From a checkpoint of a small mixture-of-experts model trained on Wikipedia.
Training: a variant of SOAP for the experts, 399M tokens.
Below are experts of layer 13 (counted from 0) of a mixture-of-experts language model. Rows are named router (the router's row for the expert), up (a neuron's input weights, with its number) and show model dimensions 128-255. Each number is 128 + 24 x the weight over its row's rms, rounded and kept within 0 to 255. Numbers have three digits each.
Before each expert's rows: "mostly gets" lists some tokens that are sent to it at least half of the time; "gets" lists some tokens that make up at least twice as much of what it gets as of all text. This comes from a sample of Wikipedia text that the model never trained on. Tokens count by the router's weight.

# expert 1
mostly gets: " —;", " team", " games", " player", " band", " children"
gets: " |", "|", ";", ":", " /", " –"
router:142148127109134129106118128141112155118121156158116154181124128133153103141116086124106123113110122116106142168085126118147147119118170134112219188113112135127102095138106161154152149111116100091118088121132117120144099085098123167106103110102146134115110119150120138094119142139168139135141171149144153155126106142099119136114088136126120146144139146131133128131089143132121128121155
up0:087110120125114119118102168126132166128073140098073089113138125136136131133136116100107141122114133128076106108125143148156157086131155170100106131146151144100162152136102095109109142105138110096146119105140085140170145139109141099143141135084141145100081141141105149113120123109114147062139127138101120157132143115137105132112151136091109121132107120133093093067117089125128134150135
up1:124136093151142113121137147140138113150194161139096145119094130083137152154123151164117138141122157114141156128117095135112171099148136126152142106130125155126128158159103176130147110135093121167164129101136142135150111139122141109116174110105149190126102128140111077118153143093126135153094129137162148112130162142110141149187160136157100112120115154081127086131152141102149171113138
up2:077100127136106120136119101097168099169098106142131155110126145121136128141145070137150115092128121139132112114163140146107094171129141171136117107092123122095151143143159119102133105162115137111089097135111136135154113090092134087128110130100103157141139116107085092094139127125098118155116124155150117122085100142148138109121093107097114137147156162134080142098121140074158094133147
up3:094127155128130107135101141099089130142171169123148129156116113148113167146141135158171125117149153089115127133112128135093123106163154107140193104122164108112070131100143148112080122125109153142118117142139142140103141172148092137143180124145121145105072159117144086137116109128135147118090131134147165147126106152115100177139156107104107203132114127105092137147140143121127166134080
up4:108139143134163139125112090160104136136125120115183109092121148102158100136118093157131175141127067122123153144153102161104121155100120168130098077107103111139110154155179163088116142099110146138144114175113125131169137163138104147092111041114108134158146112152123091135143126130137161140107122110127173110138127092098113124119159128131122133093164113135108172143097151141153128154150
up5:143126173128116111119146124130109126102124141104105080091123105152117095076135106125110155091153139113096111117158120138152116134126108104124124102095128189104163097134163186127135146131123140127083161086102102152119094114167095113109112134138110111113125136119112152128103122080123146119098131114084147114142140165126147134112135127098093101116134172156132109096174151137188111145098
up6:141157146127137127166117119174142117140152128139138137125129117082162118117159127151089102135162115098147146110137134121152130089117132128117103131132160125189131130079128133132143147170131134141123165123108104096139086142115147154107130104130145128120111134131134112129131117156141110086175180149148153130166146154123125110097148163109121098154106127090131141101139105171100140149137
up7:130131154116126114149178159135118134121119137137123113193140156164100119116171124151112164123156148115167112128122143126117129116131110117083158125131163100083187166183131131146131113162113139084138150124165094130143118121114154114141093116150141110136150155123119156120089149121117142118104124087137123118154094161140091131103119081119104132142114114091136116118145164164120119079114
up8:152149157155145145092172083145131098096136100122109132143148091130143133112162138150131153131135132180133110092161087126153123162124105138149073154159142132131079125183120135105146118112132132104132146094147110119139131157104107119131117166094146113097159138087117128115132145115126101107124146146140107133151151134146085139113122127149085109111113107079117165106153147124172151112100
up9:089112142111080143149142073118095131101102135109153121111145125120148132136145135132136120107115130077105143101135137115139106127122114156136094109142147099151161108112095141139130146138119088118125119138130159135138116095127090130137148161089183155127128091124110132166104117109099119127125147144113110130065133156130124173125153119132106133102123120137109147121156166054160083120144
up10:099097105105135104131155147137057126130177110105154115134107113113107088144103134124103131191114120118081108130122092142097136144178100117144179109100125117159112123106113094084085127111139102127137150132107122128073092113140123152120131108080105135165132092068155087115112090142112117077123103158141082127124094150069134106140132102096168168166145105080138170113121102172108158158115
up11:142115138112109148148126134128147113088129109126105123102108146149152113115065145124142164145117129115095122123126139148154160117159143104110163122113095154132141093184143085135130053122122134108131107127113132170127135108097151111112157105082149117118091134121088109099103116106142185124137111147098147132121127126183126122094119136121073164076152101104176118123125153127158128098104
up12:144100091149147152131112134182147113148159188090135114130119128159139088174125149131130150145126134155148151122100147070150118107110124133117122095158123131084132146111132127106100065071134133118098116130059144111144146074129176115122144137168175112123115162114115109106146116125139138133143152159108117097155144133144109148144111151110122147126178129103135155128116111106175088142156
up13:143109147100127164147135133115148139167119166107106148124139142175133169110107163130187149146141157162134107146147159134148110101115146102123163109138149087116095113160151144133118112102137178092117168155116078130137113131157127113104124083132158118130104141106122079110144118122113092113148120138124139131141131193142126101089088143120112129138129116139143145097142118151156125120137
up14:124125148113145111113154166091138160164151132108134128081100151133165140141141111138130168126097150120158112123177137131107107159103120114134152101137115096140170096114113141141120158115124129118134120132127143173125113115108130122118135158188136113160153133147118107100100143102131088123097133130133085107087150114127063136125098105141127129177163182119096126126147207124136157120140
up15:139122148129142155116140136147121125092107104145153118100099119100092112119173099084120116168142105139143093167115109138203172150137106133151118136104107096122143172109118092151101157148092099084109094106120109129119125159165161168174122134090126095105132113106131150134084132138147118123089131110092109125109121161157114108127102099105091152109144164110125129149086154118136148110159
up16:154157118122132117146158122151117102122123148150094171112147132106152133137143090091112084126143113164104159115117176154138159123124141124155187139163150124118107108104143161128107139151123108140154126105122151127127128174086104139148068157140116138148095074149175120133059139106140139099125106131087159114153123141125135112142060149116113143146133138152115136120100106096104161095128
up17:147130101142112072105161128146157103160106128147124197143111089132125109159127166180150181146128120082137124103144108125135111128144112123129124132109160119161106111107124157081102150165146173140120104074135093099137149093126150123141113113138080157105146103122152126111130111161153102135085165109125123144067122144081137106139114136132153160100156095132121127122173129135133168162140
up18:184114150134133133084177079135110159082128104103126109130105107132151073111110171143145139103121121126113118114127129107133123138122153076167145096140175144132127139110124110108140070122129110120164068147141107122125120131126131176145118169120135115121116106144104153098131106161170146129162160148131088107074107112107159121098135115153104147141160163068150108117121152131103123115131
up19:112146139123117146103140096180142124126098157107102140151166153080133163102130125153154148161164135146131139117160098097139133114117122154125137089052123151108136125129130111124181123149158133148125112091134140086128161111101157127125104151167141132151088081103123102150106123149166209130143131149123170188128151124126157113133167082115162132102102124144117119147138169184085133135138
up20:122116125097151143113096110124079136120148130121101148135162132130121114092162143108151104132104154110176168074151110146158147146146152109126102161082165116098157147153099136136102173119102106124106167085122110159133110191128116090066126148114163120110130143123150134103154151142104140127121118125131108124128069145121095117146116145144162114142137154126107089155101147128163134126126
up21:150114157101133124101133150151113114084095096127165126122159103098117122122087121100118172147117092123128142107144125164115128137085140134081142132141139118107134127130135142110135110136128173127155117102120134136104168088125129133150126100086153138177112127134148118119107141124128152148134130153128142123124144104138085119135123133119144112119153170150132123169113115108111147133133
up22:139112123102140092153125134134168160138073154139142177118119130134130166185133114155150131119095115124202107128134086103143159100155137159133111145141119087139135117161141131122145103102144154108106116147112133106128119110123120129144123120122171109125114159171132091150132133111188131164148135107161126126128149127116137136157138127152131120155186111128140164109104163122158090152105
up23:104117165107103122130127143109131143122115142096110139139119125141124155105133125133092115115126110100081146117154177129139129120141115138125126143131130139146085129155127149107141116124146136135135183157131129114150166110102128126119119062149133122155145139142094160155183140144132152140092122130097107141200102124111109142071129122140108148123101110120142172162124131148141137167139
up24:176152135167096116090144141078093114139124106145088104149062118148145126121134105114131163116160091097116138134135162141145156118117159124171114128107082109131111134114158120128133121121126155164145148117109122116112131116107145138145091119122114125114135167155149160130115165114128140155083131133157111139165091148115096140129148137148132140098119122094117110110113120115131119127152

# expert 0
mostly gets: " not", " during", " which", " before", " been", " such"
gets: " of", " is", " as", " in", " was", " on"
router:161126152156108123182090203117120144117134141115139143137097125140145124126144125115131128130083069127182108138164146114125116118141119122183130115158091124077129145108133127080118118134140129160154138155131134107124130143149168114148138119108145123091128152101156160117146137118094127111174141127067117098122121127146140131117173099139118107119107065110115118083142136145083156138132
up0:140121136129188104147133130135108134135106115126144129106115130116144071144142125126102113161120113126112088107113116125112108105142104123171145106155131182144116149128137142134124118101108131134147111144122109113139129103137133137118131170109088134143114137102133134095161120116085102129137147110061105141169111132167175166122138095186137094120117152121142166120122140135140090160153
up1:160108129084110121107122124102076086155110145192147105105159124116158146143108137122122158144101119176124082133109095151115114136145111157133186126097120116104167111112142150132126100080113164151115171123136144131130100134115115156149155096097118136121103115126121128147153171143148136121142121142167148124116147160095156095123129121122127101141131158148093144121132107117074155178175
up2:131120158145115167138097163138119131142118134119147156132117096130181146162136138137135123115130135081099099139151109137147095116153126143119134140115109127104076129133116110128122102100076132137111126147110080142153151164147138110146092131101166151095149139134093098067128125112136161164121139114133129116096114122063120101123147121149113142133150104113130120078175156116162121122114
up3:100082136130113116125114166113126097115124147106102088129118102164126145097102163138128103137127074130148123091116121171136097102133113133115124143107091136070125131168180107085144120152156102112120128158147092131087091142157121093125119146152105155145139138064134149135163147092131145100118100122122109137135076150130142121163152117142151157133140137122067122134111157136166139124139
up4:076137115140143147134097129104138179103119132130148133110153152137148146138097145099171100083126118154109106140118106119153135104175075142090146162074172127110091173117099073139161141128110141130100073140142097158135128151093148122149111120108149118158114130128180140119161155099097134139136127106133118141179089127097096137151115088143115072107109139142109128132092139115132143085116
up5:136102094126144146156108155120098121135145116181130085151110169148147157130139139150105123143128136092117140161125136129114124101129113110133094117158150131082142176097133149144102125152114103140123162181091125126163097128112155137156107154130116123117094166121131118099125206121141125088108161133149116103108138143114138080141129103157093137126118124151165104099123120156124148118126
up6:141177117120151125143131193094155133090098150112119150138156113106163118093185154168154095107129136123079073136099133181116133114145164139109144162119146121147160168138089135140119077157148102131130142157113150143094113111161146164147107150118109100140102152147080151161144182110132158132114170104128131125131162122112137133138134145118132138083103104127099109114134165132137137115095
up7:138116163113125130095152148156085150115129137139111139150111110151157152126133107099144067166135136158160119139110145143105157190102113119092150120125148117135126149156166100094114119137129144128104130116109109122108102122134079119114126131126086135128146107118133115149130153157132141124108141124124118153134141149082184092133137093085071142146172086107090115129151127115103112091114
up8:111070184124183129110144106164144186121132139118133139118115117146135158137145117108112132102112132125114101154104173152098160174120186139156127152094150121107115167137135107157132066130137139163092132099112097114123114106128135138154112123153105108101163131139080151155110132136112136146065113131090161129121129158163179146151067130178148148126148127111150126151080141131125139122129
up9:158093085113114181119075105123141127132096133122151094181108129157085106111131142133144112180140134126147150129085128154118123127124127134157103122164122121119147146115153155130156109149126082142149123160122133112149099103117101156161123186159141127135143147139084106073118114169101163135119163122145109120141078130153122142097109123130122131086176127116111148158131109149101155090155
up10:075116124139121116121120112159116157110129151077118100160126125133119106095131161143136105130139109132124148147186106127097144165101111166134120149101148124150116126133127096154137117168173158116095117110147117172125114145157155148078132107082158100142098139116133161129147192135150155101108104120112141128126169135116077131196131135144137117139147140133129139131114142123119134139132
up11:080130138113120092177121137143080120091111094119133144117177157138161074119126141141136156138107142117123097131159162117130130131078120153155087185147119168136182108091102102154114161124077114130168135140138148093143120150108220107124156112113113123117105134158095092144123129118142152126140100164114153121101147169097131137146127087115121156147132152137124162072092151141093118137120
up12:085129093113108114143113124153142119099124107116114161119064137128156114122156136131097105113135138137141106114138086126117091125102088153123125151130104148120123136103146110106163124094137142138139142085118136122064160126158102135145084137093137154102109119149142145112126121130091142119152151145175145165146107175127094130135132099104111154160120176118110102098114115158084120153069
up13:116140133143111141164133162125104155087165097113155117142112140088133131137149157128172130114157101102106136100117113133137124164101129110141111136121125129094173126133122125143161074128127105137163137092125160093164164115134128105109098145106156141133175179125117106121132177164119125149115137148117117141162146098127160118126127105142140118126115150083121150135113112072151180152111
up14:128085103157140103133124137119107157126135120131066085157133072121095146120115174161166184099160130129127142119134097126114132135165118160095112131070163090153151145112143147149142153151117144091151120145107104141137148143147131096141123088143112156114160123130116156128118150138109187143153172135102113162165151105102150124172107133110127103124103142134096144145116101116129093122096
up15:155190162144137156098109156161157157106173135103137142101138131085144127175119156119158111108168124109148118113120114142096119122100118088147128185146147102135156140114117102100139089125144128151216128120146161132136146107161124165116143163132150129113117117115122106128145123119124115139078099136062131122163145120067132155098149119140132106139158130150110136112096140152111143101126
up16:092144094146116140089147206128153164138134153125125169101143103110109111117152135130156128134125149193148089126139111119147128134148134135126131125091133115111148157163156086136172063109176114139136091112112170138119145148128108103131156175111115139127090111134164119171120103151118152142090119142157114100136093117130123130146096117077108116079106095140138118185134108159102151107121
up17:103110116148119089133067142147158127123153124114124133087125147139125134133110164102135135143133149134103098106172092121152169125123177139122117084124119121159122117124140162110114128133058156123141119135130116101125125147081129135137099131116125115142131085129131137192136155107131141122133125149138132108149174180124084147136155103113167093168152100150121142148124110131140162142125
up18:060113127103150124152107112143121119134079131151169087130125111154169145186116133102121127138122120119144122101130131151126189101152199085172137082124160125142160143090124142127148112137121132141158103059130138065102131135104132135108138101149097180119143093108161127119129107141149168108107124150110130164108105152121116159133149150165066111112141122145057130142112092124106113120085
up19:165090125148156125107139110092115117123150106144179160168117149116144094134127103153120120137143133148116137091132123166170129100130150099139141148098134182151113135089155121134098091133117155090142116143141170091144123144110116124131110152170076074112128111111148099146121110107115132152129145155135110176180118137125116109116116151150139109108125129101117125156100100128149095134122
up20:125074152082127140116125118154099160110155128150152153114145152121141097132162160121187165122101098101121191116119101170108161130109110099152153128136148131119123134157110155116135102148143150108191121139093134092114100131092090096138167139168105124110139110074139095124162111132108135138142139129090119128123110135112147129116121119133175144161107134167131113159138113125172114124116
up21:156112115142139153080166157099135116131102140161113059151114182154085102117126132174160170148190133158125111145156126116168113133109169111145088095136105100099116120132178125095102144132109164158140180152131116149145096112113113136132148134134099088155152111112118125102148094099108099129112112139090103111112099126125125134136116116181165104147116119127183115135139163134127169137108
up22:099110160190158109116142135122144139138146115122140122128143112101102112152118122089110150144128175140152090130147129149138129116162099125149159099081123187136170100131119089126162086136180095126121120129134171146127109176135115140159138125131080151186136123179118150162126124123113163096132133150120137094125110118088151100090078128160148144140120134151152090111124164130110127123107
up23:141123123112118139125102164123164120139152122131140114123130176148117139167110152168176115140131161117131106180150134110133125155143108131160156122108134112086097147140143120110128168115134161123116166135104132140140082097121120138114112102128146124109130183092100124115129171126167119171138161153123135130165144130113123117089141125151132137100117110104151174154142124087131104130098
up24:120067127125159126082139158093126145142131142150121114126138119120123116117157140095141122119138116086115161112134146102133134129159125134117096136133141143142104122136104110153155126151158117126123131093099134134133168096160107148094148120145095089114141090103111127119189139083131153086148124101121102178086124187128092093085133162085127102171161111155135133139086075098093098130102

# expert 3
mostly gets: " 2", " 3", " 0", " 1", " 4", " 5"
gets: " 1", " 2", " 3", " 0", " 4", "1"
router:103148124115143190168132140131148129121105131117104116140109147149104100130161113142135114146154106120093150159160174117129090159111108140116155177145089125110161103117116153141119155192150116118124125105125177111148114086139148105101136134198115139119114129116112129110080100124084141150196126135101099060111149128174110098081154131102126110131119078139175141127177121086164129109112
up0:139094121104107136103079125113170145062146138098109103168112165090090107099148118145143117120125144162128121150128137106181154116104139098146116129166133159095140139148097153116109176139121088151095078109129114145163151117129110122147138165183125096166177131099099181120137101132130126147107156113124112149123195117124102132121100168146141104137092154111123157148141128138134104138126
up1:106100125127098161138133128143117091157131132102121100139158094146153069104102125136112126115118084093103156133129123138174161143122143091151110158145118137150147127122148092110106123112104118113116102125094096198127147174123120116165148093123118150133104125151066106085116191087096142155123136096133099081156138144141066102144116153147135117155140127100207160134137133109113129092112
up2:108135134145145147146077162160068105149153139143153056142142106128128099149137130114135096120123142151127164120152086141103147130134144122143059108131154127111154129106119143112076122095127114132153104141144129116158101142105120159139130127134140127113129135119137127143094153106096117116184151149123126137150102094159072072107119090133143102160106153126148157146131114149110141104150
up3:110099119180132118066103151162083130143079131109141108098129127149077115141146147122117121118097148141118121137119128126132122140139167109138145104119113142152132147161064133112121121145149126132120103073100120120153103134120159145154154147114128154138108137078124141141173126145122147123144083153098076143112096120148154106125106135167166108107130120132132120119076119084118125111126
up4:093139109107108136120103153131099118130125124127148142110114157089172121156181099121122142102108136136112118112132140121135107101153140130154113111093129157127162134126101092146178129116088148117182139101140139148151117075121141138104141083126157128133136134170108075127117149167120144108114115139180133117111161143127121119110142116139158090109118145128136129129161155127160122143103
up5:137121154150124119131087091134092110135129179134116118083157120173134106167128140140120125107131129203149135127104189100113169165090108115137153133128088129100104094113126158147102126106135157111122155126148153159075159129163172162150110102112106119130151104120117157090117135130141144122130124118075138149099098148133104106107130099134118103119127122117089112123148123155145151095102
up6:115151124149123175105153116114170128154158123129138121155116119151116102159147181140148119124160154137119145099159118126115130115082139107129150162104130154089119119124108138159105149126107113152131122140114164140117119098120154121115125089145140106097127156175112125099143093111102122119155122134151134137148169093157170091100072130139157155102125100141144106088075146147149114114137
up7:124129102118095124089110144090115127152116134135141069109103117116103120123131109150147132143109117174136111118131115127151140109146127170166169128096139162136081120142176121123165148097117116162120178129061129145139147120136148138172116145106142177135094123133114146112134116116142119120111175095101146110157103131154146118111147115141147133113084120125139162100119126128102094121166
up8:161137182147127142168162133169111146150153160098149145104112101099157110155106109136152110131160122099113150116092118121089102125109127152137107163111150109151098118152088136098108128149154088093122126113110134175107129107121110129111130145143092118140150142177109155134150151087127124107101120126138120116132128146128144086104120104125113162113077141104128118109156145124121140112109
up9:141126105110149138136125132073096081155179088125115090152145133136121137137103115139115164109146135127097102125121121150110094111119112107082149128135100128124139117121051123100120127120156155130135118165081132169128188105159117117123129098093088102160092117128094148133099137106119098164107112154124128097108118148130140164145141140129116127141110130127137082116126127139110110121130
up10:155121136111161140145151118139096165134145154138166106129138085180098147146160108129130103111112120138129077120142165128116116120120104154149170128141117129109144128139098127125102108133139117120133119144137155101181133152117107099114149135141098109136144129081122175119114146088175115126165096098147130147065128113141131120187139079139120117148110092147138154073149115143183167104101
up11:079121090165135100128088139141128123127117122124125172153123152105192120146128084186165125119117132139150140102118099134096153101110096109103137182109101123130136103091114138147157145133135096096112183141146129136148113108163143134176077158109131137141136128121134122161108125119118146143132146110134164115132113141127098137132150130129164137153100125084112114117147122148110104094137
up12:123186121140125180156162141113116137113107185131111094100152154132171130126119098121124103095155108102130105120115111137120113115123168109088140110088128132161091124113141118097138113104153103173147155129102114139130155100095098122123120124158132168153078146128103153111086137135153148143147107137119071128123174106114104135168121170161150138153125125131114134144150129120158134130091
up13:096143140106112152130152123139147133155119108093115153137168118151163147163171097135125111139118132138135136120131156120131155134108109141146145168152130140102129137092140112135107106145194107130157135086149177176128095101179144115131091133120115112119147128151103099080123172129120154088125109156171124135115116150079134140145123125142152120136125145144114152146128120100139122059142
up14:110123148119121165137145149123146096168122120111110126129122140100115138159100131133111140148137158105137119136122106102103153150157112163069108138126137104128171155070129125109180086092145123112155146163136153158162173185140092178096145139173115146107169120117117132092106130148144134132135108097118095076150091140140122128140125120134128108149090109139130134109140118153117135105100
up15:128112133139098119143145124119119158133129107086204119144148108144127097148093124135146096139108128111080130155132155109129107106106130138127127132152144154115143118153087090130114090151134098120146131103116081125110117103121143092122144121133160105145124167131170114122117123135113134124108101188104135078114157127119127135133129113103119145133127117109136123103131133132145108153140
up16:118119153133155116124145135158123115154114136086104139115132143134127108123164082117134113131156130134138127106141142144098103123135099160130130132138139132083190115143116106112150175153096166131144126126078166163156093094116187128121149144164108150145155127155087123133103156098122100132117095130104136162087124109174155160154107134098110141102128163154146171154101145087100154145121
up17:146143108067087107112126152143110145080172127141127086107101111109102099164140136140139081130132120089136134142120145099140122149120138095141134119137130164142102108105166097126130177125154145124134168146098154111102185101115123119122112123121157098094133051152172124090103105116177113144153117168123155116121120123135132154132135185147126174138093113118175128174112112146103118119121
up18:094138136122091126166130132151133140131141130120137109106079110081131137128152154150147129104157191102141108136084172166109123161157107136155133144115142101109148155133144170087137134104148120156125111169110168112162124137121130201111128131159126109106108096132137132169107086107112137135110124117128179138118161134120133121158134139109116157141067079161130188135120140107136156108128
up19:136126091127162168130111162101115144114119155105145106170125146112077126115169125163150139152145142137089133074129151105129129103146127151149092087108111138174073137143130152120152145110165117121171096125140170110087100130166156113089112114115150135128110114186138170144134120160120115102095140159169118139153127199136086103086125132127144117131155132158098114157153145122151132110160
up20:144104127101158162132069117144145110105109190124098091114164100117107159121123093130116129145124102099096201138146126140125145107138132112155137173136145161107139144137109119154094159158138123113134108164088119109133113140105102153127127146101129147125109093157128111125137128116099186116129133112127153089164146128105144115096107095147150112103103140101129147082141118085110113124116
up21:179130123132114146138134135129100131116105145112114151110111111131168104120101136103163131126121136131146143091141130122099107166113097095146128118183136140114143168139125140131165111098126127082159124122120169143117109166140129118140171121163135103121138111120159143150077091156138132141116098118106084159122123102136137116161092129145105120130154128115106120123182132136142158194147
up22:134095161154146093120149128099151139071143110120141116125116143164097123123112118115133167153128121136144136141107126174119105102142098133151133134143129098115148097107122166143124142104147116151125109104163162124129146067114135129137129182105159153113094092144111137101157118144159143117087137197151127117102167123134086116126159105101082164129112104175129128122179095106113115088140
up23:137085090129119136155153142166137108096088142094169146104142126135134132128140159123111057127131125114083092135093157104167101133121155133146149096115151144124118067086134122120076144135141115086145168122158114153137158072174127116115141116134140160147108116128134137106127171125131137100147121135130110116112101094134150150129085123154106148133105107143111115175130135129130171106089
up24:127133128106126163189172129102075132120112139129116133134104118131091141142150166137121163142157166136139097131119138112126111139121121149149119126080146144160123130101143125140099117151154100122132118101118128160129106129158135148130110165127122152163154152159113180119162130151093124131121105095147170122126133173151128128112166165132128146146094079097120103090162132125075122091163

# expert 2
mostly gets: " New", " South", " National", " British", " government", " Air"
gets: "\n", " the", " ", " The", " New", "=="
router:109118130145200119111136107121138101122128107132167141109134116117130131194139103115164114130163141086135106061193123116160117100139132153135119115154124144135089201122176122131099151128131123083126114154111109164139142123144134118075111131145128117152142126126135069151103121172077114149118110131126109121083112130133147101132113109104147093130158083129097168107171098144104125092144
up0:111126150116117105138130117148117123198110077107118111105110099074130136123083134125143108092130144085105146090116144120130124085160140171123137133144098103109125091136113079107102165108120118112146150155144150170079143163135106136138098144159135148137127146092115082136170117168152110119126128147111109140135120108068107089107131106106089128112142084143104157122106130138094083148127
up1:146119100083080123150120128106119125118126118165147137139099163143085082127122146121159155203173137156097145127118095118113144140102110129102150110135134139114094133145132144156145131118145151112110113137117180103144115099114103129129105129130137138126120082160113122103105132136150110106131161107125134132150139132163136135124089125145147134107134093137117131115185087165118164131105
up2:141117088085115127129172134114119186144143126168146148161118130123130108103105117108146118159106136192102099138182110093121141129145122097101138142103169130134114141141133117134107114143142189132101145097111099160123104145134109088142108140125085139152149101144133128132108148109128135163142132217132116144140083100153126125125121096077083127157174166108148101128107131116112142099170
up3:098142134118161108112097141145121110064117082130123115134175162141165159139110120099130130103136132134110126126160122146122097129127184135129131074137127132117153135129108135137138107166146133124130144151118166129134128114120119144153122139110144104132122086104108163163147126076100095116111103105151131123095108131151133085148147116142131077112097094171147152115089107153083141099123
up4:128128166093120095125138154141155174156131139129109121096132161102148132091151116139156146127115154151113170146104074117128173120125119151150141096114093148135128124106117072113102091073143102111134131165104117146116134151119093147131089162084163064112157155138079119127142153138124132142167114131143117145122121137132127122179139122141135156141165141105128141137129130078149120131133
up5:115119170123138147143144149099159130094137102097153105094112125111127126095141142173116154133162181132148121144118106123145110117146161133097127144127136141127120163105155174127118151154098129114131145112129105176120123082145141154103099074153135160119126116140135125160116130101106145087163137110098070121149112145132151103178134135134072175063097155117105107124149136144095132116120
up6:181126143107146134142158183131149118111126136159109122102120141106116142119124167114142128160100122093166088109154120108124143143151147113105145081188119137151121128139171137148155133121115109129133154079119141146128116122119124128141095102166132144126168098113142105154122132107134101176097122171155110087103101142115108113100101119090127141119100175136106110101104142118122165124162
up7:092087094115092108145142093113104090137101103109129128101099144141113151146123128111112104142105147114125120138097142105134125144101179179132115107122121106074137134112138074115104130065152111112100115133112133134141134113101118099147161115143191141099124138111115103158116110132130184085107097139148096155102074134084177106187118113133158054168118127135099137089189136136153140136124
up8:169113081135125150174110132175148091092091096138093117127132171093109096138132107134111067116112091109098083134166132118142143159132100110145141087129158108100122149138110152088114144108094108141091139110131118135155142118121167145138121146164127139132075091140126107140120094093139138104119142105085113073161085128153132148103127109107124154104119066150155164143145127094125114097125
up9:158113129113153119162132139097163140144105115185115107119114180091116111116162106144103161145132154128144125125137138135151143099122133112136125152084139132153145144105120083129119103167163164150147099109114118105182148154098122157158118103105111131125115137163079161145122106103165129124156145118101132140131134167150114175079135122156155102113136128136109148164085143181106136117122
up10:132073150134159136087148120119120128137160108099137133162131177132075166144104104144132131130114123089118125095123153135164162094105132172151119156194046167064126133108135110147118076136129099097125110155144132126135118128111160145082123111150149128095186131135110105099127108129126133139118101132135109118129148144135125105153108117125137118115134107154122123123129149072098124115137
up11:121128124168107121124156110139139123154109100154140098106127157125139121143129092103150096127095099077142132128103117101129119134108143076149164122156143095117156101149113136127124160109133119104097129098089174112121110167149151158111133144134120128129111132153143123099091128096115129094145156126129107190116098114131138113116166113192146167107070131125098110165087124119107122117127
up12:083134130124122168192106122125158138114100107080136128144117130108144140194137112131140114171150130104108113077130141166117085124121113111133140111125157124156133133114156111142173087117155098125088169117136178102073124126127158101131140135146118115120123112155141068077080123116138159149114103169133119128115092115105115096142156113092124149114101117116136182135081096110145140109131
up13:133071156123121149121093150111170129135133128153139106125092129126112117155087148121151119102101149155150118146088110125067146116131215136131154093156131072081126100119105159105111139121127099138122128097174139121117149113162134126141130129147135176098160140121133097154125177174112139151096114105140135121174133146138145149162082128131149157147110142118164103107084179159111069122136
up14:146170129060152126143118090115143166118157077135118151092125136122085143112109110150094102102101121124117091106161139131179092103134163120165098132169122105136099155086142152091111118115132172130144113119173141154137125155161089129152133110116135125107147179121110119149137148144132131090142099138143158123101174133175169097124096105098086110171118131125160143093099144126154113116084
up15:122124130132119151125142100171112114108124136127113155101102093127147105142135126090115149160128131143068108137137136139093097126150121129142146118085188132123170095103131144119117126156114147122131146145128134092149133143159062101136171096108118111138148133160103147108204104177120079152130145119158099111148164133131110086102109154129136149120111108118093145134095128124110139084111
up16:141132136120154143120143146154121130113154089114105151130136096135130121114100140120175135176114129131106134121094156132160171115115163146110140167147123162143118119162115164120153168082128078170102135173090176149126077153147131149162143065112105155147120111105115113143116117134145137125153100117161142150126127143136169127105142131094155136115080138119166143140112101079119086133125
up17:160117132124089152124159120114121140154164116126139145128142139100129087170151076092125141123105133127116107142147113119103111177141149144105116130132109098134130131145143102137086136132092103120118119117142123162124080142131128144136135128130123096176134111105154163102167150128159115138156131136138125166133106134102100120100088160095111162131175102128145167136123150108107096129129
up18:132097138131137098134111146125149160105123131135094141129130139171126110142132102173124168112151086152124109164098133095125104155124151113113133131151104157122102115172133121147160106140153103116116093195118164122156099148103117075175115135147111110113106125150145129129126106168130131194140132139123138085127097125148143130104142156135143108102157093048094101127176114107105129130117
up19:156154156095137156149066133132152116120148112118099141104129116124148116139123116150130137164127125149090154147113129115094150112168124129141145127083124105132104107141134097129109120132115142110121127138097101172153073131133120141110091134161147133132118112139124109132103162127143120147122101137139149103140173125106129166138140175153090121131129144159168138119125120142110144125136
up20:197161150124123141099138106095115099095141145132183095095122131137164160127121124116120144119171141126104121131132099142124153133125156121132122143097135166102137164106174117144159162153164120113166134108098098113135170098123123126134086122111127131157120099109082162130176143160136164151156112151155161205084133125115121093088121149148080156122194098109133133136104120137143110125150
up21:116128136138099114140119119150141107116103106119129120148116163146120148155116076140104102164113112117136118118114104099140136136074113159129097135130177142176150119147107157129113125110183088136099108158135143129105129120111119074122107130154151151144081126146138134149094147102131165135124161072148160167109102097084103114153118107134109150124095144074113125085103096155142110092103
up22:155162176117128084135127106120146133086109136152085128157101102111130132126153085150115150126096166132118141112121137177133081124121143137118157111112104130117138097152171121120138075135131115126160139118130156096140179161080094157140132113144120165138096143091138076135103124157096129171143105149100119173142130144161152123092138126131122155130114175110132092100128092152147177136113
up23:102147139155163074130136110109166142124135119134141115135139079141154140141170148128123120135137188098133080122161121120117088102133153142141096128143141155093117157105118115123108124091120134133133050118150150104131130123164126134112151142130168152151142069120094135132156143146131079147163122117126117150150131118137146116106142131126121123113128067130084138087099131088123129116165
up24:097135086162154110111144112096099088128161180137137133129133168131142122159108149168108149136084151156201111089181127135140100095164117106157141127099100118159130105133131137102094113140122132103126121110147138132101145125115128148155133136101138139095136161108119116091099161159098114129103106120109102089148141137125154106138129097101104139161125121104124115150132092142159110122093